config = dict(
    n_layer=8,
    experts_per_token=4,
    d_expert=96,
    moe_layers=[0, 2, 4, 6],
    routed_scale=1.0,
    norm='rmsnorm',
    tie_embeddings=False,
    optimizer='soap_variant',
    lr=0.00393,
    grad_clip=2.0,
    batch_tokens=[131072, 262144],
    train_tokens=653300000,
)
Below are experts of layer 4 (counted from 0) of a mixture-of-experts language model. Rows are named router (the router's row for the expert), gate (a neuron's input weights, with its number), up (a neuron's input weights, with its number), down (a neuron's output weights, with its number) and show model dimensions 128-191. Each number is 128 + 32 x the weight over its row's rms, rounded and kept within 0 to 255.
After each expert's rows: "mostly gets" lists some tokens that are sent to it at least half of the time; "comes before" lists some tokens at least twice as common just after its tokens as in all text. This comes from a sample of Wikipedia text that the model never trained on. Tokens count by the router's weight.

# expert 31
router [123 123 172 154 152 186 133 145 140 138 112 109 130  90 123 110 124  77 104 127 101 151 144 171 125 127 154 130 147 133 103 116  86 141 156 104 136 117 154 137 125 140 178 115 100 127 121 111 119 149 122 125 132 103 149  81 170 158  48  76 114 132 121 114]
gate2 [172 179 109 123 122 162 154 100  98 128  86 117 140 141 109 154 133 161 103  89 154 105 110 162 103 175 139 130 176 151 122 135  97 154 126 139  76 114 135 179 140 162  73 158 112  97  93 152 111 125  81 111 122  88 166  94 102  72 110 113 105 144 112 149]
up2 [122 133 111 128 121 139 107  81 172 125 118 193 116 126 100 155 108  79 167 178 154 174 132 133 142 120 134 128 149 206 128 165  99  80 123 117 188 121 145 128 103 130 129 176 149 138 121 183 121 128 210  98 141 192 103 135 137 206 189  82 199 124 126 120]
down2 [184 166 149 148 131 128  83 120 108 128 126 139 142 159 115 145 114 124 146 141 151 126  99 138  74 140 126 111 208 140 152 139 112 115 103 140 101  99 116 175 173 174 145  88 119 173  92 117 159  95 141 130 130 178 116 103 135 131 115 193 166 122 131 137]
gate3 [179 160 187 109 166 119 114 107 181  67 103 174  52 104  63  68 163 122 146  94 104 154 104  96 156 169 130 116  91 110 157 134 130 108 141 120 120 117 124 165 131  98 148 130  96  83 131 106 100  70 141 108 174  95 115  69 137 120 160 143  92 110  75 156]
up3 [114 162 123  86 134 165 175  95 147 122 115 123 105 140  57  80 139 103 147  86 182 151 155 126 166 140 134 142 153 141 171 189 110 178 134 149  84 128  81 163 105  91 132 154 120 123 146 144 148 123 149 126  98  92 116  82 126 104 119 203 106 144 148 106]
down3 [116  53 143 130 103 117  41  58 149 138  98  91 120 130 126 153 113  86 148 160 116 140 112 141 131 106  85 189 206 144 140 144  63  91 146 109 165 162 164 147 150 166 108 160 137 201 165 111 159  94 114 142 163 158 130 163 132  99 149 108 163 115 110  78]
gate4 [108 105 142 158 103 113 108 134 142 129 155 138  90  97 102 105 120  65 113 161 135 123 112 126  99 139 148 100 143 129  87  83 142 149  99  95 135 109 170 166 131  92 132 124 124 141 131 135 152  88 163 102 147  40 144 177 150 134 140  88 139 120 135 130]
up4 [146 144 125 146 190 133  91 114 128  97  89 114 115  89 101 124 138 130  93 119 109 115 149  97 198 150 125 117 120  90 102 111 146 138  77 160 112 190 135  96 134  86 122 123 128 132 123 143 128  87  90 183 119  91  96  98 126 110 139 118 123  98 149 110]
down4 [115 187 180 105 113  97 184 109  95 111  69 107  64 145 116 144 104 123 130  76 128 146 156 103 152 123 110  97 131 153 186 142 166 104 138  95 141 152 137  87  99 134 105 104 141 133 134 141 166 129 116 177  92  75 165 173 153  62  91 126 169 136 201 147]
gate5 [126 108 163 160 129 155 180 177  88  99  90 151 122 136 173 144 115 151 114 153 108  72 158 153 111  97  87 166 106 128 123 215 118 134 138 110 159 128 143 158 174  77  71 135 123 101  99 126 107  86 185  58 222 110 123 154 139 166 157  92  91 120 111 169]
up5 [106 104 222 109 112 155 174 113 176  89 122 161  98 126  87 147 138 121 130 155  80 159  48 119 110 152 122 188  99  66 130 116 102 146  99 141 203 149  87 139 131 125  88 122 131  93 108 133 113 189 147  92 152 127 126  72 160 140  78 150 163 126 140 113]
down5 [137  76 130 151  99 146 147 135 132 160  62 113 100 109 109 123 102 105 173 132 125 137 143  83 130  95 161 149 175 180 156 143 106 103 107 147 106  77 126  91 130  89  98 136 119 100 148 132 152 112 112 146 113 145 126  86 125 196 139 166 143 127 150 140]
gate6 [106 118 152  89 135 128 110  95  64  66  92 118 163 122  89 130 123 177 132 110  97 144 110 103 140 130 135 103 127 136 164 147 120 118 137 150 136  97  72  91 139 141 181 141  89 125 143 117 169 111 109 114 138 160 146  77 112 137 130  84 114 135  86 112]
up6 [155 130 140 156 148 115 142 168  89 161 128 118 148  76 207 195 144 146 176 119  97 162 103 150  93 149 130 129 166  92 133 134 129  59 111 160 104 164 122 164  96 147 111 169  97 148 117 120 143 126 121 173 134 143 144 141 146  62 102 143  66 133 134 180]
down6 [129 151 195 125 142 128 139 124 101 101 136 177 114 144 169 127 108 136  72  96 159 120 112 116 170 137 128 158 123 165 170 155  79  84 128 106 139 148 130 140 123 150 155 153 118 101 126 141 151 148 139 125  63 104  51 173 112  94 112 139 105 142 132 153]
mostly gets: "is", "ous", "iz", "fec", "vis", "pass"
comes before: "ing ", "ation ", "ed ", "ly ", "es ", "ion"

# expert 107
router [132 145 144 177 150  82 103 108 155 222 176 144 117 112 111 147 117 142 206 179  71  99 177  69 146 141 110 147 108  83 182  62  97  85 103  63 177 124 160 135 121  94 112 153 112 109  54 105 127  75 140 168  83 121 102 111 123 179 112 106  64 165  86 126]
gate2 [ 95  92 110 160  53 119  97 177  63 121  93 173  53 111  87 137 126 161  83  64 150 113 105  90  85 144 180 117 137 148 194  95 190 174 106 104 133 115 115 120 140 178 109  99 154 120 114 149 167 121 103 188 143 167 168 139 129 128 141 145 134  93 156 117]
up2 [ 91 126 127 142 103  76 100 173 105 138 100 197  63  94 159  78 126 139  91  80 170  97 119  86 146 140 191 118 176  54 184 130 136 150  84 143 101 106 147 119 113 148 117  94 122 129 150 102 151 185 149 145 170 169 183 118 149 140 165 108 139 125 128  77]
down2 [143 148 138 116 167 151 160 137 124 181 123 114 113  79 175 100 122 128  70  88  94 127  98 122 125  95 135  95  86 120 104 119 142 142 141 156 168 139  96 126 132 141 114 210 119 124 189 160  75 118 183 117  44  67 136  98 109 105 173  90 120 146 113 218]
gate3 [165  91 120 204 135 111 127 150 114 149  84  84 135 122 145 115 148 144 154 116  95  69 121 111 145 150  62 101 141 130 165  72 121 102 164 163 119 163  81 177 176 108 105  75 180  99 131 102 150 149 119 115 115 104 129 177 142 138  65  84 161 193 153 102]
up3 [152 123 176 176 111  80 163 156 189 130  95 136 110  95 141 159 114 113 130 150 143  93 177 102 135 108  88 195 121 159  88 108 105 112 110 146  72 128 113 122 100 127 185 117 125 158  90  87 112 194 129 157  98 196 148 170 126 120  98 149  94 128 129  87]
down3 [149 120 168 104 197 106 149 182 129 134 119 130 172 153 181 160 133  86 165 157 133  97 123 134  94 119  59 118 143 137 121 183 157 166 143  85 165 211 114 118 135 142 175  86  91 112  77  92 127  73 135 162 142 201  95 140 100 120  68 113 126 116  70 109]
gate4 [112 166  71 218 124 131 163  76 128 138 104  90 100 146 166 135 146 122 111 146  95 160  80 105 130 164 176 113  94 151  97 218  83 133  83 156 151  76 106 129  92 144 191 127 147 178 116 115  98 180 126 110 122 137 185  79 128 131 101  63  92 128 139 133]
up4 [157 119 181  89 120  89 110 196 156  83 158 180 178 103  97 131  86 144 148  84 145  93 202 146 141 116 134 159 144 119 128 113 115 111 161 146 135 168 123 143 196  76 110 118  91  87 129 125 116 121 122 150 143 153  86 183 129 115 149 171 139 126 129 153]
down4 [110 229 194 160  99 144 124 125 138 136 157 108 174 161 160 163 102 162 190 119  71 144 102 121 180  71 171 100 118 202  53 101 155 183 107  91 162  92 158 159 150 152 106 190 182 166 124 157  88  78 192 114  69  86 147 115  65 114 155 137 151 156 163 197]
gate5 [149 152 133 157 128  31 122 108 123 173 101 102 161 151  99 172  81 141 150 111  87 136 120 108 125 141 145  91 105  93  98 112  62 137 160  55  88  90 112 169  85 102  84  78 143 125 139 117  72 155 100 108  75  98  64 116 111 161 133 110 115 127 166 140]
up5 [144 107 158  74 125 149 148 157 119 122 135 120 129 159 101 134 177 168 115 173 202 126 130 141 185 114  98 171 145  58 116 124 121 140 121 188 113 172 103 110 115 128 155 167  93 177 147 146 154  80 126 123 217 177 120 124 150  87 113 164 127  72 145 146]
down5 [133 142 131 171 111 132 143 144 155 153 125 129 116 136 200 161 115 158 134  74 113 163 122 109 118 145  85 167  97 171  93  60 150 140 122  89 124 143 116 138 173 102 154 103 163 112 147 110 165 160 118  96 128 141 121 119  83 158 141 101  72 160 106 164]
gate6 [107 141 119 144 115 103 163  92 129 170 148  60 144 141 141  84 154 144 144 141 122  77 135 127 141 156 134 105 146 117  92 113 138 130 186 116 118 128 135 192 129 196  97 160 117 160 130 189  75 109  97 130 115 119 148 112 147 143 110 104 103 154 202  97]
up6 [132 129 140  81 107 153 128 138 137 106 147 214 152 158 175 143 142 121 139  89 162 141 106 148 149 138 120 124  89 144 159 144 137 127  74 130 101 142 119  94 142  90 157 105 167 139 159  71 157 133 190 142 164 131  89 118 136 135 147 126 146 125  95 122]
down6 [127 212 168 132  91 111  82 180 140 123 122 106 121 161 124 134 110 173  97 131 130 159 155 101 121  77 160  99 138 107 121  79 165 177 124 104 120 189 134 119 136 160 155 178 110 142 213 104 209 130 153 139 112 120 147  74  78 111 141  90 156 121  79  74]
mostly gets: "Team ", "MP", "otes "
comes before: "; ", "| ", "otes ", "pp", "F ", "inal "

# expert 153
router [159 124 117  84 161 160 198 141  94  78 152 123 128  98 139 161 120 161 150 136 127 182  93  95  70 140 140 199 112 134 123 149 103 142 137 157 144  65  99  69 148 123 129  77 148  84 103 170 164 122 139 176 173 143 163 110 124 142 167 161 136 109 136 112]
gate0 [130 113 105 134 155 179 202 139 135 114 132 110 177 138 135 114  93  83 135 104 110 183 153 101 134 147 140 112 171 158 109 156 132 163  48 127 100  86 141 124 150 149 121 147  95 175 112 109 142 189 154 127 109 174 130 184 121 188 104 103 125 102 125 138]
up0 [113 137 129 145 134 152  79 134 134 137 111 199  79 110 128  83 157 114  82  66 108  96  95 132 137 119 162 150 134  86 142 123 144 159  93 158 136 115 111 120 135 132 149 197 128 100 105  71 150 127 142 208 139 133 122 119 154  93 121 138 139 127 113  36]
down0 [124  62 130 141 133 167 140 183 125 108 169 132 137 160 144 136  66  80 152 156  93 107 157 147 109  79 182 128 145 139 110 137 158 105 135 141 108 176 138 108  80 112 132 117 127 197 157 105 114 143 129 158 143  50 118 119 139 153 135 127 129 137 143 101]
gate1 [109 114 176 121 138  88  97 160 115 166 130 168 163 118 145 131 107 124  91  74 191 136 118 111 117 115 151 175 101 124 147 158  96  83  93 206 109 119 196 153 117 130 114 158 145 149 142 100 135  83 101 124 110 113 105  82 167 130  28 159 213 153 160 175]
up1 [143 188 135 140 114 135 120 109 117  99 161 134  59 121 128 115 140  96 113 173  51 110 107  61 151  60 127 158 204 187 115 131 161 170 102  79 147 129 157 135 106 132 115  93 138 190 142 148 157  88  81 143 170 135 207 103 115  96 135 143 125 161 101 117]
down1 [161 111 135 116 154 163 166 119  81 128 140 120 163 156 111  81 107 153 121  76 195 116 201 129  73 112 132 102 116  76 129 101 127 113 130 197 150 159 105 112 172 147  92 135 141 112 134 180 160 167  59 128 121  55  68  98 154 135 124 111 180 158 108 144]
gate2 [135 117 139 100 134 102 107 125 138 138  85 145 143 166 161 118 151 152 148 118 122 150 107 119  97 103 135  67  67 110 116 106 156 110 140 200 113  90 105 125 111 171 104  52 122  99 115 183 150 149 183 148 160 109 135 149 166 147 150 117  94 119  96  93]
up2 [185 103 103 130 115 123 105 118 125 135 122 157 159  98  89 106 110 153 138  91 114 138  82  74 130 131 109 197 145 107  80 122 149  29 161 164 100 117 162 142 130 152 152 171  91 164 137 122 120 124 113 124 132  81 166 183 134 103  75 143 146  95 143 145]
down2 [171 139 152  90 160 123 110 115  71 158 113 129  62 164 141  73 140 124 185 145 114 200 133 164 210 160 116 113 160 173  97 129 162 125 114 121 154 145 158 138 144 117 150 101 108 139 105 116 128 109 113  87 138 138 168 145 115 122 133 123  71 157 110  60]
gate3 [151 112 191 126 104 126 100  99 196 133 118 165 137 106 145 125 170 189  64 148 134 135 119 165 136  93 197 109 128 195 175 166 145 127 119  97  88  89 170 122 111 103 113 132 127 137 135 119 140 171 157 159 115  83  95 120 133 138 103  92 177 130 132 105]
up3 [129 126  87 110 104 166 117 116  41 148 123 139 135 151 156 153 112 122 145  99 165 125 117 133 100 148 116 140 122 107 118  99 222 119 143 122 106 114 118 101 107 164 144 129  99 129 123 120 130 143  50 171 179 142 137 163 153 130 123 192  57 141  96 163]
down3 [131 123 106 102 168  93 155 125  70  90 233 145  91 138 226  35  93  98 141 136 107  65  83 143 129 134 115 155 115 203  83 113 114 133 137 128 183 113 119 206 122 123 144 155 103 118 142 114 110 172 149 101  96 136  92 122 141 101 136  98 141 122 131 116]
gate4 [177  91 117 117 171 137 133 167 161 191 124 136 152  95 134 103 104 116 149  69 174 165 127 129 136 129 126 113 200 173 136 164  91 126 143  99 149 109 196 117 142 126 162 109 111 178  95 163  64 140 111 105 123 193 140 125 112 102 144 130  72 138 104  91]
up4 [177 141  79 198 164 151 137 101 148 110  78 152  92 118 153 151 181 139 168  98 139 115 184 118 139  50 189 117 160 177 156 149  39  97 116 149 113 129 134  99 137 138  92 135 108 163 113 100 129 106 118 155 121 121 119  93  42 148 122 139  97 113 123  67]
down4 [ 93  88 136 176 156 130  96 141 110 110 178 104 136 121 119 171 213  97 110 161 158 152 113 152 149  39 138  66 123 133 155 103 149 151 162  99 143 153 121 126  88 109 158  92 135  93 162  68 114 131 137 163 109 190 143  93 141  95  82 122 160  90  93 136]
mostly gets: "sion ", "ement ", "earch ", "ism ", "ture ", "life "
comes before: "of ", "and ", "in ", "to ", "for ", "with "

# expert 50
router [136 137 139 155 157 135 162 138 110  91 113  84 137 119 140 106 182 147 138 174 151 135  90 123 115 138 152 125 134 122 130 133 131 114 118 146 162 123 153  88 170 158 120 159 196 123  73 125 133 109 105 186 165 114 155 162 158 112 152 143 142 129 118 142]
gate14 [117  95 108 169 131 120 163  88 135  92 164  92  93 171 136  94 139 205 173  64 132  98 135 178  85 121 113 135 112 130  97 102 119 167 162 121 107  98 113 140  91 166 135 101 145 161 119 130 107 123 123 126 152 166 124 142 126  85 117 128 123 191 190 104]
up14 [ 75 147 141 165 169 137  92 141 148  91 152 108 101 160 163  77 124 157 154 119 174 184 149 127 159 115 127  47  78 140 117 108  99 160 126 140 146  83 101 110 178 127 132 159 135 146 153  55 111 108  68  53 201 156 138 129 118 121 111 120 136 144 118  90]
down14 [164 205 145 140  77  85 171  92  73 136 105 133 187 117  64 142 144  97 175 156 189 110 165 121 130 175  94 120 115 138  92 115 147  92 229  97 176 109 136 119 139 125 116 169 135  98 149 135 126 158 127 110 151 215 136 132 178 144 135  95 130 152 116 162]
gate15 [175 145 130  74 122 116 108  92 126  80  67 111  63 148 153  96 100  70 164 106 154 140  77  81 126 141  89  89 121 101  59  70 128 149 138 120 190 134 149 117  82  62  84 128 191 163 117 129  63  93  55 112 152 128 107 122  77 137 137 140 148 156  87 165]
up15 [125  80 148 114 108  86 113 169 131 134 119 163 133  82 105  61  81 105 120  76 170 149 120 109 110 113 198  92 122 149 145 128  74  92 109 159 116 155 116 128 130 139 111 172 128 154 136  77 109 161 156 164  70 122  73 131  57 121 144 141  99 158  81 121]
down15 [127 150 152 156 121 131 142  88 146 114 130  92 127 127 174 157 144 124 147 160 116 153  71 133 135 154  97  61 139 153 174 115 109  47  90  90 135 127 115 136  99  54 162 118 136  68 111 143  88 135 175 137 135 114 118 141 157 115 150 122 170 169 104  71]
gate16 [151 116 131 104 179  87 105 140 120  83 115  97 105 162  94 190  83 138  57 113 181 137  75  95 146 102 110 158 101 125 131  82 120 120 117 129 131  84 159  83 127 143  75 117  80 165 160 130 142 106 131 105 110 168  77 154 165 166 118 117 149 105  62 104]
up16 [100 108 153 121 131 132 175 134 128 112  88 139  32 184  95 117 125 125  96 132 105 105 156 106 132 143 156 116 120 134 171 137 137 154 112  78 121 118 110  94 186  96 138 144 144 123  87 144 103 108 152 125 156  99 112  94 157  86 131 139 135 120 165 152]
down16 [134 129  77 121  80 167 182 152 158  80  92 137 133 104 132  91  93 190  76 125 127  96  74 146 108 175 129 196 159 128 109  41 103 126 123 165 120  88 129 138 161 108  98 143 107  98 171 138 145 145  95 122 128 174  81 177 128 166 151 117 154  89 101 108]
gate17 [157 129 195 168 134 158 164 158 121 121 154 143 121 169  81 150 164 132  92  78 143  84  58 167 100 177 141  91 131  98 125 164 116 149 152 143  49 182 184 141 125 140 144  84  84 144 123 123 163 131  47 108 106  75 133 130 144 123 149 132 118 200 135 159]
up17 [130 134 117 106  96  93  96 118 147 133 147 145 197  93 118 194  88 139 102 162 111 170 119 118 154 150 150 112 111  97 127  90  84  83  89 115 179 132  85 133 135 107 112 199 117 186 109 152 115 109 132 155 150 131 169 142 126 116 155 127 129 108 169 127]
down17 [135 146 139 103 125 174 138 174 156 152 143 171 132 127 113 150 129 123 105 116 115 168 158  93  31 103 101  63 117 133 134 144 116 154 155 185 106  91 131 153 138 118  56  94 129 132  87 105 119 162 122  85 105 116 111 112  67 124 107  72 131  71 126 139]
gate18 [169 174 107 180 168 145 170 104 141  85 124 174 137 162 146 136 134  81 142 102 191  76 106 143 129 133 146 117  87 158 166  97  96 100 177  73  90 108 168  69 140 150  96 157 124  79  79 127 119  92 140  87 121 125 111 142 122 214 126  72 174 126 197  89]
up18 [119 122 157 137 100 125 112 112 114 100  68  76 171 124 114  81 126 159 109 148  36 135 136 119 145  89 112 149 139 131 136 158 144 154  73 162 187 168 106 177 117  81 132 161  99 176 168  94 115 164 138 180  69 123 146 117 160  67 116 140 121 115  80 131]
down18 [121 105 125 123  89  92 107 166 137 178 176 145 144 149 147 122 146  50 146  99 149  93 108 129 138 104 110 177 156 145 111 158 143 175 166  61 136 149 107  68  59 129  95 148 117 132 111 132 118 153  97 103 137  22 166 140 142 106 132 122 101 167 151  94]
mostly gets: "\" ", "there ", ".\" ", "people ", "There ", "% "
comes before: "| ", "and ", "of ", "(", "were ", "in "

# expert 95
router [165 146 140 100 132 152 151 128  70 167 138  64 166  63 137  93 106 126 129 159 144 121 131 145  92 224  95 112 107 131 126 107 163  79 123 146 159  97 173 155 178 103 115 158 169 110  99 153 145 114 122 132 163 145 156 111 121  86 118 145 147 183 177 145]
gate0 [ 84 133  66 116  87 123 165 144 166 145 158 120 167 137 172 158 152 132 167 114 153 119 153 183  72 129 112 112 164 129 115 159 172  64 123 141 119  86 116 128 180  65 190 110 101  92 139 119 143 132 116  85 125 107 130 110 100 103 139 137  78 114 128 178]
up0 [106 117 111 104 130 147 174 145 165 161 121 168 157 153 146 153 137  77  89  93 166 134 162 153 115 150 107 165 105 154 160 101 119  93 158 201  86  91 151 144 144 119 122  52  99 155 109 134  96 120 138 172 139 126 123  96  60 135 157 147 126  90  90 231]
down0 [151 111 115 160  67 206 133 125 127 115 155 109  80 102 175  96 109 208 138 151  88 113  87 144 104 128 143 150 130 178 121 132 101  66 141  67  89 144 109 187 173 132 120 133 196  93 138  91 145 127 108 108 140 129 176 155 100 111 131  94 161  92 150 138]
gate1 [141 120 156 181 104  63 121 108 155 162  97 152 141 168 149  91 126 116 183 104 136 162  82 162 112 113  39 121 150  87 146  53 180  44 158 114 171 127 148  80 116 106  89 155 120 135 172 195 109 162 133 148 134 120  91 138 155 135 170 132 125 154 139 103]
up1 [121 108 139 159  85  93 150 139 185 125 113 141  97 130 136 116 141  57 157 146  72 158 120 196  94 180 159 116  96 119 131  46 156 114 132 136 154 130  88 158 135 134 125 121  95  93 129 129 105 166 132  77  76 115 104 113 169  81 113 129 190 120 165 147]
down1 [122  77 121 116 150  81 141 127 180 109 121 133 155 117 160 168 148 112  86 101 161 147 194 186 120 144 122 141  69 112 143 130 128 112 140 136 125  85 168 188 179 166 150 162 102 163 191 128 163 108 136 132 138 143 139 164 174 115 118 124 111 111  92 139]
gate2 [176  55  87  99 101 154 133 195  92 102 111 147 103 151 143  54  70 130 103 124 152 165  99  77  48 140  83 162 125 102 127  73 144  75 188 139 188 124  56 165 187 130 167 131 178 114 167 166 136 186 136 168 141  60  93 160 141 142 194 127  90 176  48 134]
up2 [121 128 119 148 142  63 160 176 177 111 135 111 135 121 122 158 121  78 123 158 114 106 137 111 167  60 126  81 160 114 146 126 106  64 138 199  67 132 124 160 120  70 123 173 144 188 112 114 103 150  86 113 114  89 137 138 188 116 105 116 123 147 180 121]
down2 [167 187 122 158 179 144  68  72  93 100 138 121  89 120 144 172 137 178 100 159  80 108 186 171 163  98 135  95  97 194 166  66  74 166  74 135 124  77 144 121 104 140 125 179 157 102 119 145  76 147 161 147 143 159 128 117  80 115 116 115 159 102 144 131]
gate3 [177 159 173 113 137 168 163 146 168 128 197  80  95 191 155 118 206 178 179 134 160 146  85 128 116 135 128  95 185 115  98 116 136 107 121 169 120  94 185  99  73  91 158 118 110 100 141 119 164 140  98  85 126 110 144  71  93 172  76  98 119 134 119 158]
up3 [166 172 177 105 158 177 159 160 137 152 186  94  77 193 148 127 173 195 120 121 164 147 113 122 102 147 111  99 190  81 138 138 146 102 106 153 110 100 169  66  66  95 136  92  92 105 153 103 144 143 100  98 112 103 162  76 149 143  93 140 130 154 105 155]
down3 [132 144 226 224 129 182  93 124 168 153 177 133 114 102 109  78 140 192 122  92 101 174 143 124  95 188 163 118 103 173 124 113  98 105 124 102  81 156 147 111 140 202 145 188 131 142 146 117 136 123 100 136 116 124 211 109 173 106 143 125 151 112 172 159]
gate4 [149 153 159  85 103  92 185 133  68 100 134  90 112 148 157 112 118  94  69  91 127  87 142 135 165 189 118 171 197 125 125 113 108 146 114 126  81 141 152  77 146 228 185 148  87 102 110 141 142 107  76 185 133  53 107 147 115 121 118  88 189 126  73 119]
up4 [149 137  80 170 125 121 149 125 148 119 124 102 104  89 126 165 147  97 129 116 134 155 145  89 110 176 102  89 185 113 107 170 123 134 148 136 110 159 173 103 139 179 177 114  97  86 200 128 151 124  79 161 103 115 104 183  68 154 150 145 156 177 133 139]
down4 [120 147 106 157 117 129 174 120 115 192 123  49 121 115 112  99 112 101  80 114 115 145 130 114 120  62 148 143 114  86 137 102 107  67 156 107 127  91 101 104 161 132 129 156 101 135 108 149 126  98 146 149 212 112 163 188 155 115 110 118 196 122 121 127]
mostly gets: "par", "Par", "people ", "tions ", "ents ", "ats "
comes before: "of ", "and ", "in ", "were ", "ty ", "are "

# expert 147
router [157 153 133 121 157 157 144 189 131 146 128 106 164 104 120  73 126 102 111 142 131 125  83 118 150 159 115 128  76 109 139 127 123 124 109 138 138  92  96  64 201 128 134 125  94 175 147 142 109 113 155 149 101 140 135 138 198 160  94 117  86  78 111 116]
gate0 [120 121 102  97 121 168 141 192 115 105 133  98 125 110 116 190 118  99  76 142 104 166 106 162 171 123 130 105 140 114 118 135 173 137 142 147 119  94 158 141 163 167 139  63 129 104 108 120 129 110 141 127  92 149 189 149 142 110 171 146  62 115  65 124]
up0 [ 89 111 126 101  97 158 108 107 114 118  89  92 152 197 113 169 121 116 143  54 130 184 121 154 125  93 152  76 103 119 135 158 109 152 197 159  97 156 125 175  59 116 170 149  60 154 115 109 106  84 139 158  98 117 137 126 142 157  81 133 166 133 106 114]
down0 [176  86 107 137 131  85 157 122  67 126 181 154 105 145 123 101 132 137 106 141  95 116 179 100 178 116  95 149 159 155 130  57 124  76 144  91 133 115  52 123 177 119 112  90  80 115 128 146  52 115  80 138 117 108 151 124 140 122 120 125 132 162  94 115]
gate1 [130 107 141  86 129 119 104 104  87 120 132 107  93  94 102 164 159 196 109 141  88 106 207 158 122 137 132 134 101 154 158 163  66 129 150 162 135  83 132  46 107 155 119 119 106 173  96 122 127 139 119 162 156 189 123  65 149 140 102 168 146  96 140 121]
up1 [126 148 110 110 146 180 131 112 100 106 151  93 124  58 117 184 144 104 107 113  96 131 120 107 121 186 133 163 141 104  97  85 137 155  79 154 136 181 108  97  90 127 110 150 186 108 126 109  95 139 128 123 123 130 165 118 149 126  89 142 121 111 119 109]
down1 [116 136  71 115  70 145 141 133 129 152 140 135 141 152 152 122 169 101 115 146 138 171 160 126 161 122 150 147 129 172 142 172 147 158 148 120 176 172 193 154  92 148 119 100  83 143 136 174 128  81 161  79 121 131 187  93 101  81  70 129  80 191  77 132]
gate2 [115 110 130  79  81 205 206 127 160 200  97 106 109 107 149 160 131 166 145 170 133 171 198  78 101 109 149 144 133 127 122 150 118 105 114 152 143 107  81  41 189 195 118 119  82 173 155  61 106 125 122 130 173  89 134 186 139  83 207 149  73 134 103  62]
up2 [ 74 167 130 119 131 165 158 189 107 158 133 113 137 104 139  83 165 134 118 120 131 157 109  54 137 116 156 133  89 101 175  63  98 133 173 135 145 168 130  92 151  93  99 103 133 128 126 102 128 134  59 127 144  86  79 118 147 133 157 127 208 124 148 110]
down2 [ 98  72 134 103 149 137 183 108 150 126  89 189 170 135 108  79 116 128  90 128  66  96 129 161 114  83 123  90 107 141 179 148 106 109 112  99  93  79 164 132 145 114 118 114  84 118  66 128 110 149 171 131 148 117 123 125 154 102 103 174  86 146 125 112]
gate3 [123  48 168 113 156 118 151 108 149 140 105 121 139 140 166 191 170 124 100 156 141 122 126 148 115 126 171  98  72  95 130 157 162 183 153 168  81  50 141  90 161 114 121 117 149 112 161  96 148 125 122 137 107  85 167 189  97 160 116  92 117 136 136 177]
up3 [ 33 174  94 113 160  96 139  56 141  96 113 108  99 127 131 146 143 145 124 128  95 174 125 156  89 151 117 120 168 190 162 124 141 178 159 156 113 188 135 145 144 143 147  94 134 133 121 138 236 125 174 157 132 152 158 130 163  98 156 179 140 154 112 209]
down3 [115  65 132 110 156 155 104 102  91 168 183 106 117 128 144 211 127 150 142 169 113  91 115 127 139 137 141 112 113 208 145 149 150 206  71 106 144 168 142 105 106 144 158 128 170 131 131 127 110 105 157 109 145 114 162 140 119  85 104 130 200 178 172 124]
gate4 [106 165 113 137  80 113 144 121  80 125 113 179 160 180  94 106 125 149  83  77  71  72  82 160 213 149 131 135 122 175  98 121 168 160 110 147 114 131 146 112  86 154 167 158 183 131  97  72  98 120 135 126 166 105 114 161 132 130 106  98  57  86 117 117]
up4 [140  88 180 103 125 137 141 107 203 118 106 120 140 130 139 200 149  88 209 118 177 180  80 159 103  96 134 113 120 131 105 142 150 121 144 100 203 186 116 138  72  80 132 133  90 211 140 132 142 133 110  32 123 131 139 125  73 124 141 107 157 162 121 191]
down4 [159 158 122 150  70 109 148  96  88 105 185 111 131  73  76 171 125 139 161  81 153 112 145 123 177 120 121 127 198 151  80 128 154 125 123 154  53 143  73  88 152 150 102 118 125 108 147 114 115 145 189 117  98 123 107 109 125 140 155 176 181 119 151  76]
mostly gets: "le", "be", "cre", "Co", "popul", "ure"
comes before: ", ", ". ", "ast ", "-", ".", "d"